python train.py --num_hidden_layers=14 --d_expert=128 --d_shared_expert=0 --moe_layers=[1, 3, 5, 7, 9, 11, 13] --vocab_size=46242 --attn_scale=0.0884 --init_std_qkv=0.0197 --init_std_o=0.0 --lr_mult_up=1.39 --max_grad_norm=2.0 --warmup_steps=348 --decay_shape="pow" --final_lr_fraction=0.05
Below are experts of layer 3 (counted from 0) of a mixture-of-experts language model. Rows are named router (the router's row for the expert), gate (a neuron's input weights, with its number), up (a neuron's input weights, with its number), down (a neuron's output weights, with its number) and show model dimensions 128-255. Each number is 128 + 32 x the weight over its row's rms, rounded and kept within 0 to 255.
Before each expert's rows: a language model's description of what the expert responds to. This comes from a sample of Wikipedia text that the model never trained on.

# expert 46
What it handles: Foreign name endings
router [119 133 161 116  53  93 122 178  79 105  57 104 109 130  50 107 172 109 131  96 129  90  40 145 128 124 149  57 149  99 121 109 130 143 133 174 169 144 166  93 141 133 109  90 145  86  89  91 129  72 111  63 162 136 161  77 134 129 131 121 140 134 149 179 101 160 105 147 162 179 151 159 112 128  79 155 165 162 128 156 132 120 114 202 120 148 120 131 134  79 141 128 160 138  68 138 125 173 146 131 122 102 138  84  80 136 107 128 148 154  88 135 165 187  94 168 203 146 106 111 101 151 105  84  82 131 192 122]
gate0 [ 97 114 135  86 196  94 127  91 119 160  89 158  92 100 138  99 138 178 112 114 157 121 210 107  54 105 113 108 102 120 107 161  97 142 113 165  90 183 208 108 137 107 132  95 147 130 116 123 136 143 185 118  32 102 114  93 105 182 147  66 184 145 119  82 157 121 132 157 118 155  88 139 109 104 108 189 104 104 105  89 148  96 121 136 101 128 107 112 163 143  80 145 109 149 131 175 165 196 118 143  89 189  86 123  68 128 186 152  44 121 130 108 111  71  95 138 156  88 142 149 181 135 150 133 141 124 184 158]
up0 [121  84 179 110 130 121 135 148 123 137 142 119 138 137  92 131  91 137 134 136  76  99 210  73  82 230 102 154 102 112 144 201 124  93 112 120 133  98  81  93 100 139 141  98 135 121 174 125 164  94  87 126 166 147 131 160 180 115 129 175 104 124 138 152 125  95 129 118 143 182 142 132  91 150 136 117 125 201 167 102 170 132 146 106 144 144 101  86 170 134 141  70  84 145 180 148 189  91 121 134  61 130 153 115 134 181 118 116 136 142 123 122 118  77 166 135  99 188  88 157 164 108  78 137 121 142  95  71]
down0 [150 124 116 112  79 148 167 113 136 115  69 155 173 138 134 142 157 133 141 139 128 141  97 120 150 134 188 112 155 125 111 165 142 143 158 133  98 188 129 105 162 153 125 134 128 131  57 100  76 111 130 134 164 129  87 138 135 173 136 151 115 166 175 126  93 111 109 145 135 137 112  88 215 142 150 163  87 145 203 151  92 113 128 158 194 131 147 138 121  58 164 157 169 127 105 129 150 120 104 114 157 104 157 126 226 119 102 215 134 148 162 106 138 125 151 207 149 147 159  85  95 159 178 105 168 113 119 131]

# expert 19
What it handles: Name-starting tokens
router [104  97  77 153  95 126 100 131 109 116 151 150 126 136 146 182 172 156 145 123  85 167 143 159 102 136 129  64 119 145 167 142 127  84  63 155  77  97 101  78 130 120 100  85 104 108 111 112 104 142 129 123  70 158  92  70 104 170 146  97 111 123 135 148 104 117 137 106 116 141 175 172 126 163 107  83 126 149 142 140  60 134  96 159 156 173 180 144 150  95 140 109 132 175  87 142 133  93 127 118 141 181 116  73 146 133 145 112 178 181 150 126 144 160 104  89  99 100 139 113 136 176 181 173 134 144  97 110]
gate0 [156  57 127 133 216 135  93 172 171 148 128 188 118 117 113 164 154 176 110 118  96 129 156 154 182 153 123 125 182 125 156 152  58  92  77 150  82 111 133 118 154 180  72 148 123 120 115 160 149 132 159 104 113 118 124 112 106  98 173 148  91 177 118 190 108 134  90 118 148 102 185  63 118  83  44 100 153 160  97 111  90 155 101 162 101 156 149  96 128 164 185  88  97 117  81 164 133  82 133 198  49 188  98 126 141 126  72 113 145 151 142  92 150 148 168 136 128 184 110 163 138 169 152 128 124 118  96 111]
up0 [150 161 109  99  54  94 173 119 155  91 140 166 130 102 114  91 140  94 158 134 113 120  99 126 159 116 133  61 169 122 114 146 176 213 167 171 161 107 161 119 117  98 164 121 113  81  88 103 126 108 124 138 106  89 124  98 121 149  90 147 162  19 122 136 141  99 128 116 135 154 140 145 149 137 129 141  75 105 122 152 142 124  86 153 122 135  84 105 163 127  76 141 110 107 118 142  87 159 136 129 186  91 126 103 127 114 163 147 109  97  65 178 128 117  98  85 185 105 131 135 110 105 170 130 147 100 161 103]
down0 [139 125 134 104 150 165 156 112 137 127 114 159 139 138  86 149 109 140  54 151 149  89  82  90 141  78  83 173 165 103 111  98  89 127  92 135 127 120 154  75 174 163  74 107 142 118 158  85 123 103  90 152 116 153 167 102 119  95 135 153 117 118 125 147 152 181 151 170 164  90 137 167 191  92 138  79 124 120 103 124 116 149 126  97 101 139 131 165 175  71 141 146 162  63 160 127 135 134  81 114 143  78 147 128 114 187 140  77 118 164 134  97 146 152 141 113 125 110 159 128 140 151  96 145 110 158  97 139]

# expert 57
What it handles: Relatives and word fragments
router [143 175 162  60  50 156 115 127 158 150 146 149 183 139 125 134 105 112  84 123 102 158  97 123 103  97 163 112 112 166 142 171 139 156  61  81 137 157 132 119 100 205 150 171 170 149 145 126 200 183 180  92 172  90 176 132  94 127 127 100 115 114 166 141 108  87 156 208 149  59 101 118 155 128 119 162  90 179 186 146 164 132 124 136 138 151 138 114 120 125 159 118 163 104 116 101 141 155 144 126 102 147 165 123 160  88 130 115 119 135 125 168 110 190 130  78  94 166 179 199 124 119 128 205 136 147 124 185]
gate0 [122 151 160 117 127 130 178 172 162  83 118  93 194 102 127 139 135 139 167 122 138 166 137 137 113 184  73  96 152  90 152 160 139 174 164 114 114 171 141 101 149 171 119 173 104 108 168 103 105 116 154 108 168  71 147  63  89 103 162 162 176 115 123 102 188 103 117 164 113 131 181 104  78 143 104 122 156 176 145 119  53 102 109 125  96 147 155 143 127 104  84 174 121  83  86 149 106 170 147 144 166 191 107 118 106 136 162  81 115 122 149  70 118 113  58 117 129 132 120  92 130 165 146  95 117 155 151 113]
up0 [153 117 124 159 103 170 111 100 113 147 106 160 103 172 190 165  98 101  93 153 169  89  99 118  94 116 147  74 137 157 108 108 110  73 124  73 140 120  74 148 118  88 132 159 213 121 101 130 143 106 120 170  62 175 157 154 158 114 133  73 103 173 171 152 132 172  63 131 165 131 125 128 160 117 186  74 159  84 110 109 165 140 165 153 141 124 124 155 141 123 160 100 125 167 152 139 140 124 153 121 126  70 119 168 156 127 133  96 163 141 117 110 152 163 185 130  93 124 121 118 198 112  90 111  97 123  85 118]
down0 [161  93 118 151 108 145 144  61 119 148 166 181 107 135 146 108 129 148  94 112 113 142 142 164 107  48 206 115  65 140 127 112 130 109 155  77 157  88 116 180 154 110 171 139  97  91 133 177 144 105 160 135 138 142  82 140 152 138 141  92 104 138 173 151  90 127 109 132 143 126 157 174  75 109 114 105 112  74 158 120 171 125 134 101 137 176 147 122  90 156 121 162 183 154  89 119 151 110  97 175 127 106 181 113 129 165 179  98 122 151 113 175 129 116 144 128 100  70 150 149 102 133  92 102 132 123  78  91]

# expert 58
What it handles: Capitalized name beginnings
router [143 135  50 116  89 131 116 125 147 118 177 171 105 113 143 160 149 161 152 132 116 135 165 159 139 116 169  65 157 134 155  82 121 151  94  96 131 144 104  87  73  95  83 135  66 100 101  49 114 146 130  64 124 149 114 111 136  97 124  73  97 133 106 158 130 134 133 138  93 130  85 199 142 140 126 189 144 196 160 133 108 176 136 164 183 139 161 118 157  89 154  55 121 117 153 110 101 130 157 121 159 102 107 130 115 183 109 145 139 161 133 114 103 180 136 108 148  96 173 135 105 136 195 170 150 145 115 101]
gate0 [123  87  95 119  84 184 138 142 129  98 105 156  81 145  97  62 139 136 125 116 128  84  98 178 124  92 108  44 206 148 133 131 136  83 148  96 146 122 215 135 189 119 149 139 184 197 113  58  94  49 151  59 130  95 160 115  64  67 140 144  87 127 117 120 173 135 126 150 171 150 150 118 173 101 104 174 113 145 183 121 120 152 167  84 148 152 171 128 105 131 130 139 146 145 125 139 154 141 112 132 160 116 161 121 127 127 119 125 112 154 164 146 156 175 114 165 147 126 165  97 138 112 165  89 176  10 154 164]
up0 [127 104 138  94 175 186 170 120 142 135 127  66 123 118 160 201 161 132 184 142  97 134 177  66 137  78 143 192  94 187 154 106 166  94 129 124  83 101  98 160 148 109 160 102 164 134 121 128 138 201 139 107 115 143 119 139 185 103 132 116 128 135 154 140 129 112 173 109  94  83 109 157 121 118 103 145 113 139  76 131 116 112  91 147  95  81 157  93  71 141 164  89 100 136 126 108 135  95 101 178 105 185 100 152 163 128 130 188 133 119 158 161 112 121  90 130  98 137  93 192 111 153  66 121 114 112 107  98]
down0 [125 125 174  73 106 125  42 120 131 104 141 102 112 178 112 116  86 111 169 170 116 146 100 106 141 144 161 124 132 109 136 144 119  87 128 213 111 126 129 149  54 141 183 143 142 135 157 184 131 155 141 122 187 158 148  93 147  77 126  96 121 140  91 161 118 111 115 102 203 147 127  93 147 150  88 121 135 178 106  63  90 133 124 156 156 113 131  77 155 117 135 105 145 107 135 131 177 155 104 134 144 119 130 128 153  86 160 175 114 166 160 106 134 125 185 127  72 105 111  90 135 102  97 135 141 117 158 158]

# expert 60
What it handles: Mid-word fragments
router [171 118 114  87 126  84 152 142 160  78 133 115 171  80 132 153  75  80 156  81  87 133  86 137  41  89  93  52 155 102 174 124 129 133 143 142 152 143 139 135  90 166 104 118 113 110  89  69  80  77 137 125 158 104  83 109  80 128  86  75 110  81 117  99 159 130 163 197 113 111 137 127 152  87 138 187 165 125 148 141 146 140 150 139 162 153 160 140 193 112 144  87 191 153  59 123 141 143 153 182 185  70 139  73 157 173 130 155 143  62 103 124 135 117  91 146  99 119 185  98  86 126 123  69 129  91 173 132]
gate0 [106 168 103 127 145 101 122  49 187 144  92  94 129  96 129 167 111 173 169 112  93 119  45 138 145 110 104 149 118 175 152  97 112 189 164 122 156 137 137 182 144 141 105 117 156 121 165 154  19 125 139 119 133 167 136 146 165  78 116 118 118 122 151 111 150 145  69 147 149 128 163 119 131 167  92 159 149 143 130  95 109 145 150 153 135 145 120 111 154  47  81 159 136 164  70 134 111  76 120 131 133 118 104 128 148 141 127 129 154 177 127 161 153 108 144 135 116 119 130 163 135 104  64 149 149 172 123 190]
up0 [102 115  84 181 151 144 125 140 177 162 150 164 112 117 110 126 116 159 222  92 145 125  98  72 163  64 150 119 131  68 130 113 124 123 160 133 159  92 119 152 164  60 108 103 115 199  67 109 104 150 106 159  75 127 128 113  94 118 121 125 155 187 129 102 102  81 149 134  87 137 157 135 135  99 118  92 115 126 136 105 148  70 138 141 125 141  81 109 118 146 105 174 132 209 124 146  72 143 175 141 164 124 160 194 104 165 115 128 114  78  70 108 145  91 117 142 168  93 126  96 109  80 124  50 189  86 136 155]
down0 [132 114 130 157 147 124 153 133  99 132  95 136 140  95  78 107 106 132 156 104 114  91  89 160 108 104 127 160  67 144 130 117  74 140 152  89 145 120 106  86 102 124 158 145 120 157  93  93 141 165 179 109 111 174 130 115  99 127 153 144 183 119 114 140 152 127 132 129  93 167 161 129 123 105  94 159 168  65 145  90 186  86 105 125 136 163 103 159 150 119 157 122 157 138 165 138 100  88 142 108 134 191 131 138 149 110  99  82 145  23 154 138  59 170  51  69 118 102 129 144 103 173 114 166  82 124  71 148]

# expert 16
What it handles: Conjunctions and stat pipes
router [106  86 126  96 136 225 149 153 134 137 130 146  93  93 117  69 143 154 140 110 135 168 140 135 146  63 188 154 119 142 124  95 111 143 152 137 118 119 111 153 110 135 145 162  86  74 126 139  61 190 131 110 175 172  71 148 133 161 134 125 165 147 103 116 105 102 166 167 110 115 167  81 135 161  90 146  88 101  94 140  63  68 113 110 114 125 133 125  91 153 102 152 132 153  96 159 117 157 141 162 106 168 138 164 111 102  98 121 142 119 180 130 182  63 135 130 111 133 174 145 115 119 112  95 146 121 140 108]
gate0 [208  99 154  60 126 159 176 191 123 128 142 138 131 181 100 112 134 186 115 134 107 132 137 172 172 167 135 127 165  71 111 128  96 152 136 112 134  96 106 124 102 177 100 116 100 145 143 107  80 142 134  66 116 136 123  87 140 152  68 179 122 123 133 132  93 133 166 191 181  66 183 155 175  83  73 121 130 163 155 104  64  94 102 183 133 139 219 193  93 174 160 151  93 112  95 199  63 155 134 172  88 165 141 193 150 116  83  83 156 130 126 128 138  94 115  95  80 114 114 127 134 121 142 118 111 130 138 115]
up0 [ 81 130 154  84 127 116 180 102  97 117 113 148 170 104  96 158 110 151 153 162 151 125 106 121 112  78  54 120 134 133  91 106 147 126 169 152 117 149 112 125  91 129 174 127 103  89 126 150 158 136 139  83 118 144 111 113 109 142 164 129 112 144 145 104  90  90 172 123 130 137 110  91 206 111 146 116 134 130 137 135 113 142 202 144 145 154 107  91  99 134 124 138 143 116 155 142  84 156 190 150  98 163 166 147 128 166  89 145 149 130 205 142 138 109 155 108 118 144 116 158 120 139 106 195 113  99 146 148]
down0 [171 103  79 140 185 136 171  88 182 105 130 111 155 191 219 126  67 112 145 141  83 172 136  93 131 143 135 130 134 185  79 110 138 108  57  99 140 125 120 188 156 112 119  99 188 122  92 164 126 112 113 160  34 136 117 151  97  85 125 139  84  86 134 183 139 145 171 120  74 115 167 150 132  92 115 110  94  57 113 100 120 124 129  94 120  74 129 117 146 131 119 110  83 119 145 137 137 153 150 172 106  84  86 135  63 114 127 118 141 130 139 151 136 116 138  98 164 101 121 117 138  87 163 122  99 213 176 106]